From a checkpoint of a small mixture-of-experts model trained on Wikipedia.
Size: width 160, vocabulary 8192, 21.9M parameters.
Below are experts of layer 2 (counted from 0) of a mixture-of-experts language model. Rows are named router (the router's row for the expert), gate (a neuron's input weights, with its number), up (a neuron's input weights, with its number) and show model dimensions 0-159. Each number is 500 + 25 x the weight over its row's rms, rounded and kept within 0 to 999. Numbers have three digits each.
Before each expert's rows: a language model's description of what the expert responds to. This comes from a sample of Wikipedia text that the model never trained on.

# expert 23
Years, country codes, table pipes and narrative verbs in sports and film career text, such as 2018, FRA, Championships, won, recorded.
router:490455493508541500486465494499504498490570519527532483525476537531492502507487474479531526476466509501478502508561513475498498494493482502488491484561490517476503500491515503497503492453499502472496468483483518472499528522482482497468506513441497462511500493490533497511508526560483518543534469504465477462466523514452484524519533524505504494497526488493504504511469478521478481471576477516502502513533501486476473460484473501488544494514481525514509506450521581525502495471466527
gate0:514492528441525519528505485512547503500486486519478440512518517472536471480500506524502559530463513501511533486516539484522438451483454520478491502505533519463502496500522465480513493550477526491516531499505538511521521499509519483494508505471524517524518485511485470552529527482490503538486483543470504520559495503526485523473502514501526542489488479540525504498498484515490478492587509521521521481490526528494490493483494526482508487499495538488462468477541540506512469481496484
up0:514526481534460494491452511446445526485541485530508504508547504522540542465486507507551502490483504556543508507504482447477519528522454543488494562478495534522493501524509500496490511501480500524503529511484496508487527482495488512469497471485497527527538477509479478521472487503519489545514517491489503503525473514506544444491508483522458495547535509533503504514524530460519498492539502511502475448491502539519504491491490501468539506533465562536511483513504502511496502513519515
gate1:514484562535486483498478505473489481516470522509498464557470518485517503498515527518499535477515543483528510504523481503505505493526486491434511474485493485483526506458493500505480490501513501506475471496483473517483495521452504512466525537541541483468471490445523495520473482470492524463508516534453472481506508496476497522557500484505529508483547518516484480485509459490469517484525440549457532554530484501513513540495472509535508473502530522512509498489500542478513489447485479
up1:486504460488477454530523487473502512459491513468492521495490483506486508532492503522510466509463495491539490499532521548531459457480494507528500472476434509503488466488490513509523518581517492504526518478499494492508475481479558507532500489485499482479541528479508507505499520494467465492522476510515499509517502517524508543548451470463510503494499492484462514478481542511544520516419503525512501512481548470513468529541528508495515528511506455486534497522515476540514484481508486
gate2:509461510467500485490550558489477497505503481488520538503506507510515508514512527505496447523516502522487498501534511521528530508483490506462556525529507519524487494495513487508520485530502489467511507533525518502480522556515479513489563523508504499497455530473499475534495547509498492493531496523472461510504482498466502479503497531492514496516553490496490528458490516522453449438532461508513474490471523506499500524471466517491551489504527519458452451447507527500464467470493521
up2:502457489486505490521497500499494488513503559509519541465491552512541529492512506490514522535517478471504492537507483511530500486473497530494511488532509525511464521451516505451505488502482528513527467482553502480518549521539491514498462495481522513498457527501499488533518513528493507535536521508506522501525444514459540527515515505446454520514506523518513507533507493461484511448491481471532491524488549511447532505516478496487522487466511460477454473496474510520466529520545511
gate3:532486468492469514510495517448521514502484519461487542482476481505487568467499478507525509534449543560439507528538456505518532503496480506525522471501527538517510519501506518461532518498538520482511503481513477527508479508475518504490496530450470496516453439474453515528503507497485470535507530514511498492494500506552499487503521487523507503534522511494506492518483438510480475515512494489520501541487496504501518486527484469526532507494517483535527476486483503435483493523477535
up3:472494495517526494482518521501482530485490506493480485451461478445469496501481494476515500522493504447507509511512525501541525531518500482480519496524498530504538508428490512456492486462478505523528454482479449471497545512515512480532523511467509495528505481551517481509478526515490490557541542505500518495483500503520491532487520523529457474468508510482479539505487482526545485518481462488499469526475472488499476544487475551511477462499494458499486464478484489502540509563495523
gate4:515477479464496496509472486472513551536501489494493524467490526507486495503510504500485525526495515478456491478509484523568507483471494452523536488526522518497512531444477475486514479489515514477496515484469497436526495543479478504533521499520479507508469461507438438568487470516466515480512547479450507487519504476508495517470534483471467536492524505498469475501512510519517501471533463509476511515482513496491513466530467496471448502485484510474488530485502479473467480472475519
up4:533550514457528520528503483520470519525502449503516469485490479519479512512479491489498529482467497475513509524492542532503486462480475516493468541524508457534475533513490492529501500491498433498488477524503493489546528464493469542436490514481493462485523462506513522537505535494527477524500534524515487494481517475478533479498507497490491529485466508478520519510509515488547461472483471478460507472489468480504493506455512517504507522538508462545465483520542502520499482473561537
gate5:509491448520484546475479495470530484487480491494544541457541485513516513483479498462537484465509516477515536512556480503481468479483502531515457494467511474460501488490523517493484491449495474519477505502506507472526484504494484505493522486492439478540522524514466450498490482491437438494514478496521522492508496516494488482500525501497495502520464504484498556479516524472469510472501529483487481526538470521535501476521512519503516492532535513506529522493545462467477551491521449
up5:577509535494477498476479533522467500538501481494516516538520477503507464493477520502505471540503483484541527475499557505449486464488533484541489519484483458481445501490481506482497480486470495544509501504498501511500493521531493486504522479562522472495524507543539458530486499478496508488468519502505518504456510507490513475497505477460494514494514516483466528529522470523489554464488541501485541479408505509523477523529520517497524525481539522488487508517488473506495498512491471
gate6:530532484456547483461500492482529485552507488504501473510513484448483501494495500499536465561508512493497512507485501569483494500503494465507471500458494502500465477567517487488492521470501476491517504544490515458520500535475516469497545474540507504524530522494515494470534520510505468500477470523478487520510537527482536494444476532490474503472507509509501488481528521514462483479521464465490518507480508528559477495433486471485458440520516494518513490518500516503492496472494495
up6:514517472490476530515497504517486525517497516504549523475487482547517481464478545500493456443529507483513509534514527498474504541528480487522484479528498520499514506446475500471516467539569520558547488494496488538519484492514497494478474579488503479466477518504501525467478464494525495455514500502534485480483468485476508517495509455512494519505504520490461485494524481482467472503471499527461483533507491500503510518520537451510541463462497486507470490517501506502542483451478496
gate7:537466538530493472496508510475478500488479499516491478506484493476509559550482508479517454502526522503500518510514514528502528490497542486432491516514510532472498444470503458509530482486508563568490526491478520554496528459463471509485493503482517518503494498509474488498496564489511491506504493552498511507491486536461505504498509464520527517513527518421525487464509463486512520492532533510533472506499487517482526495532504523538530511505488522507494460510513470491499491520461522
up7:481494490516451501524484510476471503548499503482562479478550507518536530488496488490443471447475543523451517513480523508505477532476531517519510511480491520485516509483493464501468523544553510483509483539524513459477487470478498454495471505504518512452503483499519533483511535481517554476481483496523505513476510454476494496479485563477497519500495461518518493524498523487474503531503486491528475466510475505511579518452504482530492481488494473505468493509512502529483491514493529
gate8:513535480469525501534515535506479491476471520475521479465480502512485493532532515485456519530589514476421520542510497528470477511488502503538527486456490510491474532453493553529530461505532496481538501512516492468513511480460506460450472491490505491504500535520500497506478457532523520497492504475517497546503528494481463521505496488467505473543474511533519468499510485524484462504468494534516532515499469474479497503479481493494462533504501514497517477491507536515509540487485482
up8:484501469486529481506499532475461490505558510483486486448471531566502518513500473512511532506521506509490482517512509517502500494503476520509523527543495531487493460478521486483476466528528551510498497473466537497497550472460475518513508503456505465498511486516546507527497535506510529498508492493509482497459471530484506501504505514526528468494469473490490540475450473510502481514553478524509454495535506516467523452560482516487526495514476463500462479487495568501471504543470502
gate9:575426517505509511496532509497490487538476532518507462486522510540537508494479511536536488514522476493476510477514517498462504500512542485510481472546465529480493523497512525503483446486500540503523484482539511464493482503500471483499518460492494491476469494495473520507484555523534588523514511492485538486490502526499521516528527507480479468520524473506515537485548507478458521547518500483536537522504498503449514483494482476489505504504495517466530471495512527492479500502541505
up9:482539517470533492506511494514506514494530493511514475510483521534467495489522516473502493468528518506530517483494506480476486519539475510496471490491534465472475509465446517505435525524535465515488536476463513525526506483472456505472505496492479485501491476529518498450495442530490503529524494460524494517512515538504504462493502453503534508451516488475471422526473495537479484488473514478444505537499504464516499476522495499476523471541486525482541483556515514500498470492481523
gate10:459501472487506510492515508488509501485557518506485521473473529475524496486472491467511516483499524504492491497557500447515514480505494493476526503532487516468504479447518479503482501481459519504448449471490507482488534512496476510490481471476503511496510482478524520492484495483505493539522460533487441467505504504492502482532514533535519498450490499458525512506433487472494489514558480501504501550538521495519495472492499482507510477480455459494454471505530581507478497506446532
up10:532525543487517487479526498483494505496490524473495514476489526508524541512516479484525479544527516513516496518527486525550506499455522532495472495492492473461499510473514482535438495505441555499457517500457511501497561528468466510521491493523482490509532490476501541506525486467493481494521498557461498488497507529468545490532515504517475562483497518484524527490484525514512498517543474477504498497469488497520529461574447492500486494502513494493480492518517531468471473532512515
gate11:450505500533540507488498473528536531511483516476508513502484505529539518523472463498498524466481511468518471532511477499533498521492514509500461525532457535481501471460462492495497503443496496526533486476487506547515498543444485469524486464491476495490499495496489511500487520526510546470506484499505486530460458536525524495500497527480486509465506508453515499528461429491485482540505511534520482483516497523536514485493489481533503484465457499483479522474496508525415473496489476
up11:456501483496494489511491509558537485459508477502476515476515480477503475497501463478538514486527523476513438472489497504493506514522452482494473490484496491519527507479503510523482531457448547495503526460494481510505515466500504498469494494508511537507496457485497516487416475529470516489469504441513461474459473508518481471496502506502487542470502492484466499520517518501524498474468557482510440510472480467539475461493526501514532475463466507500523493463540507518525508514468493
gate12:441510499561531511490470522476490508475495470472521501492514509483543503512522465501473486475478515451513483499508511442498497542501484519474481477473511519497501475508501482506503507536472487506499499494504481481460506483495501501515471479488502506484522472469499527541493473519459517486461517456546502505456498507470528476461514569543496522453493461498440515549489473474470508494513510483507463528537485544518500483505488501506487461474523496508555508471528522559517507505504541
up12:509482519429484487485500490518503522476508493520537503467525485468471451494500540501463523508498490442488497492529502492497498503538452474506516503550481498548496508473466495478521494477473475462514450511520543524497472506478534507477467475531515502508503537497507484534492492499502496527530508471491464499500478463480496531516446502515486486471509461491569480499497461498488481493512437511498479518500495492476485497468521480494553485477485467513520455446534498540527533512496536
gate13:513450477507511486461506477526494532476534508492471483497479522521501500512491471500555537509494566467496421528494491486534483503483459438480493490499506539468477560521518501532498465471495515509507476481486466497490495568494480501505525505458522483482485510505496510491458505509522466525495499497538465470487500504537506558497498513515478494520495499481515521457491451510469467506534505494494486502490511491479521470490435518491486488498459508540506496505476561494516480528507505
up13:485507441504478486509514513479491533498523524524547478502486498524527495507505500517491509494535473488509506540472446502499486488496473515540536478529492463475486480497512446489498530524536455468502508520507500541471478528501494501456487504510525522526445480509429518533516528490461525521484523520500524560491485500525518509482521466518474478475506548487523517505509477518540509499515492487507483457466538519543511500557537485483475513498513527511450540493507507535537509486533472

# expert 18
Year numbers like 2018 and 1899, closing brackets, hyphens in ranges, and stray CJK byte pieces in Asian names.
router:538530509504494492473472491475523484496482487531534487493505486504500487528490486497497445491456471499488510517542496509480529508499548495510510452508442473460496503469501498559526492486478495485479521476473516463517506547469515434463516525520471486519552505491463521512505489499481522515531464520506511490488538531441488509543511498491489563537502546505498472479496479520500496457543474487479534510470483448520488461485473525502525522498504528480530507472467490522531505515483508
gate0:510546509514490515503510493524503493501509492510473536496494533520482467497525504459493522482513485464460513519506514526457506509514532487525487468523515471476470482495490511507558459515502502515491527498469475540474501546513507471505528501516501502530568440531511499544488491520546461489477493512487524480476500521458494508520452509456478554489511514509521469448549451502499497477530534499520511511478508444515487513513508508549526518454545467485484500504497496493550517535482494
up0:489482502512555500510463504504495472478540549447495479494484482469508500494492474526523509509492489513485468495533493450547478475496488525438483526556516462520499563518458514509477496516493477503512489495494524462506493468488517527473509528446488510480518490501496507483512482511513496499528468465506506473490500487523506505449511466513510477469475488489516532515474468502482500483493441484442530464572490498514523482485469473454461506506490493519500491502503508512529455469554514
gate1:514474471457480439507527473531534485495516508483511529540529494517552478490556521521487503488519475515518518442517487492505489496544514529468506559467491522508525495483509521525506548533517487495468465474528475517546461511483520497492500524480463482511500506499499502525504490500491521489490464447518487517504533508525512511509493533481479491477501484486471518523539533556494517464459512467520468507499500498516482552530458467482507482499506490481556463485512446465514497481503479
up1:514558501464489492480531469498482539537481505543562496489518485515492517468521520545516484478515471502516516490494493484481500524470465482506505509543496459449544494524495500514510528545523482516481493493515524467522487473515501457506484525472526494512534517542483522494554501469485524504441469462505457508531476485497506510524509494536491518523469510465488512518502478475535484508523515477515425512472479465511494522495525523492484478472533498434511480487463481467497530486514511
gate2:496504523483509516506456514537538548464505478485469482511512543513505509492522578469440509505512503446497498507511497506477522530524493491552518483476510533521510494486462508479480449521512512494477499461512442475479500516507496505471468459480504518519507487455561509506480528497500481491449484456540495493529498496528526474510506505454517527509511457502497495466477463493490491511480493472491474531486459514497501510523472500480531481505500496517509514497468483572514443521515500
up2:492552520494549478520481486509506503492507453484457502454528530487487492539522497491515480515483493510507494496540518510494514507515485491495475466462515520463525469471519514498483477513491481495502461491505477511513505524459504455516448488480454537525464540483575504467484505505480473481519468485519514498493492560491497538458529510479525504511519471503481504517532538500475442480519503510498506505474528555467499460472478472506511509491495515430504515519521463524546491474478515
gate3:503552496508511448526420460470494475486467470557519481467485480486502495513500476476474513535495471481484532463495526502457519492496512501469504513497519542502499528531510515504498535498501500519498452504470527481497519517500503461494483517492512477528546500526451524490465440500532529499499489487455487490531490533495471517514516525540566510500461498479531472499503494469537532470509480498537502482454497516506479461531476475503498538521520515541514510466483478512492511472506486
up3:540509496489472507503514511495519487479475546491510493517483457521502522519517497505465513529484455496508501469501525511503492487501468498515503511503487506520482477461475510538489497540512458491519496507506484492555501489532486520502549499521522471554482443554496482466499532499532573486514512543509514492499481496491510541520487473517515488547495505520536515517500482483545560461492500501528510510454498484467495512502514540472512511547508510478547481453452474537471470491516441
gate4:518490483476533452489528499477485495499499478525461509491523533473487475500516534453488548523500515486501508557518477493474503518476513475543485529480482536535518519508515520456480526524510468488505495528463514448504473561511502520471553461487479489525497506479492503524497518517494516533497471509511478509526477502526522516526505446452548434574511479500507483521520516509485436530486464488509507491486487533466495481464500460482501478492521504487492479497487490527492486466494521
up4:542488531491498484437502494516526476500530470532504518531460520488495528487559496463498492508505498499459501534499520494470473501530477460492528525501481522495508491526519510485516474550503496510522514492500523526461501533458508488509505508476494494500506546512504548503508538533511531519534480534490504525508515523544535504520516484448538524477544522535533478452489528553511505461466482467481518529508502472515514496466512495485439546519514491491427514516495484529484493502510499
gate5:563518483477489505470535503486471527528484530483548470498454472463520514489510533535503465547466516494499497506515539526524512505522515478497518482505509490496499530434456496486452529491520492441465485490507497489533473543492507491484521518474506493519499474484513499487529492470499493561466500499495464492541489503480532502497505503538517546575524510486530491532528502480500505503470476516499516519475537523484510490493520426516507497508501470486512471474455459481502502524502516
up5:534505521477443497488524514506485481497539490496557529514489493481498477468522519515487516533470497496521505471509485474492482517460525510518485486494519529471535496500505507450498542493478493450507496509535519504522486510538502476480517511504459473475478521504520525497506526519482543533466490517469493506497492513474486482527534502497538502543536491489518446505516520515528481492520532520508492515450446502497463554522587484502489488531501532484505481480470463519474508510418516
gate6:439539514491467506480459508468544452521506478522547498519482504500458506519492542530537497487520476477502502478510491502495500522514526533467514496504494494469470514488490497527492468476506486501478487492486541489528487469519555510473487475513513528475515444545492520483554526493485492448528464468512493536435521507464498492488518483502505540482489471535503479500489511502540495454543540502462477529482514473514502462503517494542472517534515471485513526504465493463496527525484481
up6:475528523516492531505515479449504465509519518469555464522463492543516527512479511525528518484483498557513503501501463511472542532552528481519497517523536513460508513495490502536540471468511558504523507466470509489486513472477518450493482491483538514479517505535491489493524530453503470494502505494500529512483489473512549502521468500483483511483489490531492534450446497487493510473528455518483466471496528499489484508489479473484485433505456481499489497509555478478488493511512475
gate7:538496512554490462515490533483533503515447526498515501492475487521518499519495477501503507454489467492480475522506437494463523503494522514512526496536510462481484474458486496512491501486497491498501485495451462501496481513498530473504515471531517480542490487472446523540480501527549542465493510534515561478521491500469513532491469537498480567491467478507475458496494485528506516461527497505509538532462512490489475476478483543543510490492541473493537485498480492508493543460500517
up7:517483463458521510512498562448461501516495490501509483453511500465493542503473501484497472477483498467501471482458489492502471479520503507483458501542494509483450514489495499477507504515471470491492476500480503477521501496526534488428508523503502493482490495470486535512485502497494450518526487487482523512504464514566490479510521509520445484521482523464511446495505511514496477481579470499478510496428461528471496483509520504491454513462482500544516500489471500532494503474459492
gate8:497518465460478493503512518471510509499499533549530511522464506472531480537486571483539468515500461518495492495519484522454516471518544504512470464494467489487506499547492479477509490517506502512506492479511517493477477518506523476496504552475503492487499578482479529547511515479477459532510500506533519477506505484473476536528457458503504518489511519482515473516527515502518482512507504479529531517475498521477495513444493516534514516517499513471547521532452486511549433537485498
up8:494574506488473459493495485476472501482477472473489492530495506482506452515485543468477544524506510486506495489532470483457510501492524500546533521520470506488484486475514470527532542477495511536484508498425473526476476514474480483515488506532482498498532524502446534526461475455476477487496522501529489529485509528453465493538518520470515492480532505516512464499497520551481494527506514496495470480477483526514503461504489499538538496511460492477507492473446477506501490507474439
gate9:505516533544520468493450467537520531514452478474495526509466511557515488526506547521436561484562455497483457491515518531505511466502517500518510483531505494507487503530506503499503512474504529473500478514541521491472466523522462511507475498474519471511498488508483517513505552492527493518553496501507466526510485496490467509487521505509487489506506490533513532481493517500502482474502521483515519514487551459470496491492501560495516513531502517492543491533470566498441471503508492
up9:483516527476530478462513509515507529481496509506548475476496472507537496504443521492465523489505547464415528516514520521523517491483487503502490471477499510530487497443523485470501525482475457487514459520490510531479510515532528529520504482513485501549464485496503536488498465494469462495539505513531512543492477473546486513483520491443515497524494461458503518489475520509482509528503481476470456473491471483468527555473503449514505479471502461543499509501501484492524499501473494
gate10:504522495487474517503470513437499461493450494525542500485511462502484525551508469463544495513421504510511485500537499493509461482494519527511504489519509493470521495481482475514461521525482487503482477527481506507514509495489553477502513494472525534498517510555504502517499481499478501469547451493562494483499490551481547486524555520506480538498497487489502494463516504485453509468515524542466538522504506439495463496510479510540514475528511483517546502486479490501531496492501489
up10:540488478493497473498501505507505508514510474492470519526530493500485490468501521538510518521503493503513538479477530493515543540536512503497557515442469490517531492541540494466524432452490528531521506514498471469486525534457473486497519517527496497528458495452446459499532504488483521527468496498422532470485523473490480450510504524493475486462458460502512491513529523478546498480513489474551506498482487504491516486479523491497499487481517524521490481483494474517475539495491504
gate11:509540499511481535536470483525483500506530485502527494575503511518453495507557504506525534495489518480478537496531510449483509502543505549514492525476456500468516507482489521507502462545491491497532461537492518470496509492473531533483501492536527515546502515524561503540494487499477522487503504531500485520478502528513515458493444521440485499502498501502519482470513496507505500483487530510483559474492440533519478541494510502468487512484504481536497539504513505479528532478536480
up11:526520489534545516565476511482505472531528495521541540506479528515457476560532465461504481500480492495508519508509491466486495504533484468480475494488513499477483507507512494512485519486554523487550519547490469482527469513500485442504505524502512478506484500494482496472492480501524476535550486494531555569495512512504480458496487528502483506496532507533552455551533489481510496478501496513500499477528484476517495515518495548449479511496493569501497528499513477477505506492503492
gate12:544506555475520547468507528514525516476481531500466543559519451500537485510478520504481499497500459502527471497501487488524466527460534501516534475502483490494525471505477503510491510526466468518543478485486559460480461476469480492484507456537487512515486503503530476526537498457494506494530497511512522469506518494484508497538515522491495486491502501553506532500510505518496483456500494532543490544439473534511531523509523519495518487514476490489497499537507487475498470441489550
up12:498466462534475508498536504538530472489548492512539425533515482511513460483509544512532533533491494472508503521497500473510481476554466464469523494488499511531490510529492484487506525526519517465484464501523463500498507496465497538534503497544491466513514496509533502464516524518476568515466478479505502492483484484515501533548483491512513465564489463504509455503538498474520509450468507500495541513469498516505483527475506480466527493481526498486479483505484543463485500483484507
gate13:505487457506462451489529501506517547458481527446484457476467506526497509503441549516488488506495525457500475502488517490479500514470499490526476495523520474479522506545502476520448478549517496479491523465541484525510489550478459456498528490442510488519509507478495518484528512538488552533474512540504527496518474508496468536519531470492501523514504451457509472543514516500528485527515482482523494535475500517496531487529488517502480509456525523484507489488521508531497486535491504
up13:520490535492498508496514521502528544442476515502462478513510510463506529499496507511488525499473471454458508502481485490525514492475481528549504507476494493486509496523497518545498530514554457516496527475488476551493454508563498488481489522509467526511469464520478531481557495531467492478485498524495500511535470490506497516500512497524544507461538484470516506505524462505557536491480515488483515503500493495476533489531478471457505524521497477491534466504530442497519453558510482

# expert 13
Single capital letters and pieces inside proper names, spaces within Persian or Arabic village names, and words like km, built, politician in geography stubs.
router:549486498481522455478476478510506469467481509526503474505458501514510507520522474488499495502463472492486525530549518515459536517485526483505520504538442478482507511454523516514532516522478522485467532456503497461534519510496463512463527530482504478528529511448472517483497457520482552503510455495463498479466548508467520480540526489459510523539508527507472515483478486536504497501518485496528492494500468485523475495476488530498513533496489539450525517498499490536545535490461498
gate0:522478507466516504463524482471493529541573534497475502482512513497481534534538476481517539511506520435494493515534502480476502471503495505501520498545500518512514524509502504501496500475476513460520450540502488474498481532502496520477493521499552549480447507494528527514475476485478548541476530507527510484470540509514516531554519484518503472490494483498509492507514468522500514506583486491532523517522484528480483454466488511474505546489479498514497467503512480488526536495457519
up0:468431481478503479463497519460491498555494519501454507494518464510488522516467463487562508500508501489500464470525503533485489488552515496491502456491499515475476505482512463489460537528463519479491476511455514509521485488500444486515485481507530502515467488466491482470438458553495504519520536504517533475470500508512545532508532472503475482493504471485501525473504484502480512488562516533494514507472471476477536460484497524502468511478468498520510473536530493497506520483475523
gate1:476544494503493489492531492494439496551530497512472455478501478503505479537528503507488456442525506519488507480512497484497477523485540554499471496510495500484513509495486519522461487549494538491493496518450433499539500474459475494453542488511495529520506482459530472489485490546486486506446529505488509453486515510501500467495487536527500504515482554509490484480506510457460494531491493524480515514477506496495471485483489476490527463545490489513515524535511538535468469533489534
up1:520535506490489514482491535572547460499486504496540484540487517461500470518529525484479543467501505512523495498503492509483507523538496527551543508456489511520509499489505511467519464470514525459505543525529536517490496504471495521506532519530499468527469512487529501501464534500515518531535503497529507522480528530502494488490510484522491426510478474527511458494501475485479524519457488498477527533481479534527502488549540496522535512487483514506540483554485466488517532482514539
gate2:522520474459470513496525523509480517486504493481487530532489519522507525480509500550537504511455490463513529519540512519495501475479535494506498521498491470455527493489510522513547509511485477462501465532502502502549467457504521514468475495487524455490498483503462502508521479486453491494485456442492463506529508490529481442493484501448521510484481512539520484480499534550496554513495528499456489520483512514518472458529550460537525517471470506518506537490466517507487506493490453
up2:552491484507490467490494543470476500529551443512477509540513558507548518519486484474463523483499517549484504488491474515522465492538501515476483507484479493508489528490502485498528522540484537481479501527514474550493508505496467503493544479532533517478509501490462486539477508505504521541494460548485477508480474473496509517529514475478448510547448509491490454488475471502521482519544525520524509467491504462489478486477502501518452525513543480504498523518526500466490472528467515
gate3:461507493495502461490552499558452504488518527463449514463505500462504477486484526514484465461507502487475494490501495480471519535503488551493502507481508459500479506466482489466507468506465483494532491511537511478478494506486536545445494521466520509540466495505505557521473464502510481516457510523481508491497482488487541500491508511479522460511474506488471508477522495511490516455493492501493476477448540524521485509496468512488513529475519482572549506470499515535506543473548502
up3:501514502518519516491486509485485479498516536515453519550481521480478543473537529507507529537482498516500489503502494538503535454490485532513506501508509543529512492510506511514486508564495472477490541523485501523515481532494503541487477518507488534477471490535516493546515544512521523484485495496484490487502513515476440505508500422455519506461489466518505454503495479502523513543559460510504556482555531502496494516517535510507499450523495517505482460512520469477495532468465479
gate4:493525501466484463504513523492533492507556509542512522501517431513514519524519504529493452487501465487478501492504515537542491509480508548480528505515547504462470504532534498521452493517511497493539533507492512494508498509515515492471504504533501520514510501499443507529517502494462496528502470482496535465501495476541542509515487542475470534502482476478497530461462497499489500480470481492508472552473475496551470485489498493535473524497466483526553481485499493433456454486525514
up4:523452513538481514511528504537478459552471506480504508495516493543446515493431499502548527517516470510496518500533530487498488485529440488465485495500528497476475450516570497483488523497479499460511520500490518473469443491492486467506476502509528489493478493492499497486510496480495432508534519514505513489550505480509504575485506483500474473496524508463517474501476495513495478468524464493500516487533514509483542484458526508466524544501510509498501468522506466476484508490468516
gate5:491529495510514506432498478489463528499516528514448543488489517461462517525463475515544525528511486515495513494497484507525515506506487501482488447487505507470514545489521518510521515517472509490470467488523486494498505498521507467528484471467444498497514532515511481513501472512517477535511544484455486551504539554492496500515469497509512518496527534475479493552500502546510507498530513489494493490465538505492514461449516483481510496524489474532499440491502508483465556537436529
up5:482490496527501500470487510481493501509533555470492457516531508480486466520533525515485526515491486516527532494475490494538495508551507542520521544497485512548508518511472526482503437486447509566518504475521480467478502490514466471503487547508509484513498491512505531518508476501461491497544524481495498467510465500502524493507508523517576468491533483476503502481536511460509540505472484516528469526514551486506526502509425476543530509508535501510521481509493458534503488505481499
gate6:549472499476538497485500462528461502457444529490536527489494497482531519494527480495511520483499490522511518512496490549494482516513520500509485531512497496477469538510561501541549495500521532503501527503525475514543535480560508530485519477481518478518498524444486467507478452505500504496441501514465526506500541540465525454487522494473559497516481514505523509501479487528490475551512540525489479538514487505530493531503493491479496518484479514458508480535480481523530530520484489
up6:487483494498531465471530483542529468498462556477532492467477479485502496519485482563479483500498506505487492521518500519475473502506530488454502544531486502511480515474485527536515478474522486504513526499498466515555511521521464547528493485498512478504506487447453520498502459548505503476485453506516515515476530477429532499503495508481489490506514485517537530521526527507521496507503510535516482535565490522533521489517515517506525455530493560493531477535462521480499506495470485
gate7:549482518496485488465510457478487493540486473501492503485464484493491510474451541546494491518489462516456557476519489541511515501522481519481492453489530494472492522508521471455507504550466454471453542518479527500486568511540546503496503507536475485477488499526499534524512515471518503516455518511499509489472486458479524470522513483507532506521496530497486468521502494495482511509513470438520505490492515488515523487520464506482504537487525526511477467491492538493502507465439494
up7:487458528485484483542464520521494495493521503515509540485486490518480526499497448493460515504487529503524498478494498492530461544485487467541464513490490513517481539474529487507516521460478482465490472503500510522514484488511465487501475509475479479489482468470504477467465527528518405504504516497532480490519514563464521480481518496512484499554544521474580494510518529470516518480483502482482528498493504495501507519533494541495491442515518479513495490505463462467515495498516549
gate8:505517467470540503458512488456476488520507464470529518476518444539504478510480517478467536529473522505525500520519523510518495475502566518494550465551486524484525512522531483489500486465473523460542560501480495472490515506534492508514467516531471498512511492520496472556496502505515512525513479458493471467511515482460522508532476496505488480532479472495452516508524499516527466503500469521512533506460450506504501485511486485500550537489484467470494450512532482489498482472486519
up8:496489480463517516507493536483518486447535482533492469538513495468490497536482502507501527530501465498504469446491511535520489459533515514481498516484506463499475488502486496480485470549508522506522528491447494473514541477506511486529485479484516507527482511507530484543492507489482496502454470523526498486497512486486504563502525446474500465514479486506528449552503474453574492542500531498510495504518475502492486505521546499530467494510452463520519467517523539482551498477509483
gate9:503465514501477510463486479528515566491492504484499500535581499466485509478485519517471507478549500527503477519512533504509508462490459505506525536486532479487477534496501534521506475503494501549498496482494486495531522492487470512500505511522462445543473449497485523547506493487512474477550484512514473500507459500513460469519490508533482451520506474495503498414494510502463551517479498515498516521506493500504539498493505520513436542493521505494489498531547486491518501526512531
up9:500503471515497504463533534498460499481521495506473517461497497465503513494439507514518500515539503496495550575558522521480469489505522515478490530506465515469520466502483499497483497524517489525507516479481511497493485503502517527548492525502470511521531505541491546488528452467523471474526478450505521525477520527507461530510475473536450519516471515516496513452452498530520521511456534498488449493513469482509494499509502517425521523505482523523507479488523528511497473506471502
gate10:513479515493483523504490472545528525531470486496524507553505491513501532486500490533483511504496458528520460551521504499525491529503514496486495513534500481468515481514479498512463525487512513516507501505514481492506543541476521474464489511535527504506510508521537493520463499482479542503516447509453477452501524539503488502467509497499481541493521527532531500482467596474481456496486541495505520496481517521514475529476475504468511502520527500452507438494534513492549513447521513
up10:468483511551501473511504502493451529473527476472433495489518505504507524491523483541527525491522511512514527481508502512495513483505496428543480484530476481490543514510513490521487526475499464428493510523459467520521489538513460495507510487453481464510465503467478502500496530515499454473526530524513471530510497510527478532512513516533488514441531492489498506470486522510468473492509445503470520526536513471438481478481514494514483461502485497496480532507464510498508502496481453
gate11:554493502486515482478513470470468479517491495545481514585474502505497499529549494504471496500473475452506477465490492508445497483519478498505519491507519460491468506477451502531512514516503489546498524501488518478480482487486477460515504518534529484517549506509478470557489496488508526483514445508493527490470547486512491484507493486474512526523458500510504483488529463492497503504492504442496513450471479494491508505485504544485514572490550505475486504491449451498526530477496497
up11:479506510493472472525523490542540503457513504446525515470510496473478508478491491543501481495529504496525480522534536509502520483476530462505470537520515451489477487475516531486500499452471473475498488470467520514528489542493507526522469484463504468483476459482456458487498486529479445474492492491496483474507549501496527513462463556498476458466520486523488554499461516508477481481467476515514493532491519501518498474510491524526524472499478497456532555502497543508497510530479479
gate12:523474478462504501495518537459486483517475505475489482446507507524521515468459508495479515523493467506450497487513489511471484508532512543544492502520482514505490501489496524501537466526487562506504517468502549448499501517498481478474551540485510498547500531473523475471500519496472501565539505506475530492451513468493534487516495440516481517506474538506496520518520508487481553513557512498527515469527492475509531494515546496522501518486496474495470450497520469521522477472521494
up12:509452526492489500484516520491451457498504499472506506471504522462506508502530501483497478491468517545477480501512528547484517545511478524511515484454528540552462535477516531504491488534518488482524537530483539545493474497501457491516520550491463488501473480520507484484504528499497448515500521497496476472516474542480489518504486471505495485550493518495498495538508490525469542475527528493450503533510514487473503484503556509521514508539529573515526458539508536491494489490529512
gate13:566496505489511517515459519478518483465500520513429463458510491507538478540505500498518516492537533501516529525530504470512487506486478498530489508484488456492453515559557508488489464478485499493501520508497499498490534479554459496485532533495502529482493484430539518470490486497498445501453494529469473505488491526507472464511499498520472515497487549465512476507488469473489463462549510476524471497494498516539493462486495511490503500518505518531458478479510506543498498480506488
up13:549453521502509512478492492528527489525452505468500494534507541475489528485466520509483537500493478434506527489459475480518502495452507445536502507525515541520578528518545515466544551499507546489542520519495509542496478497530504481515522511506543526496501496498461486529499517529494538487511513510528548521472519527500485521492529490484521533485487498478488489527512503514492523537489497482486501501499514502483501498487499526467553487495533512510475491500458470539510506480444491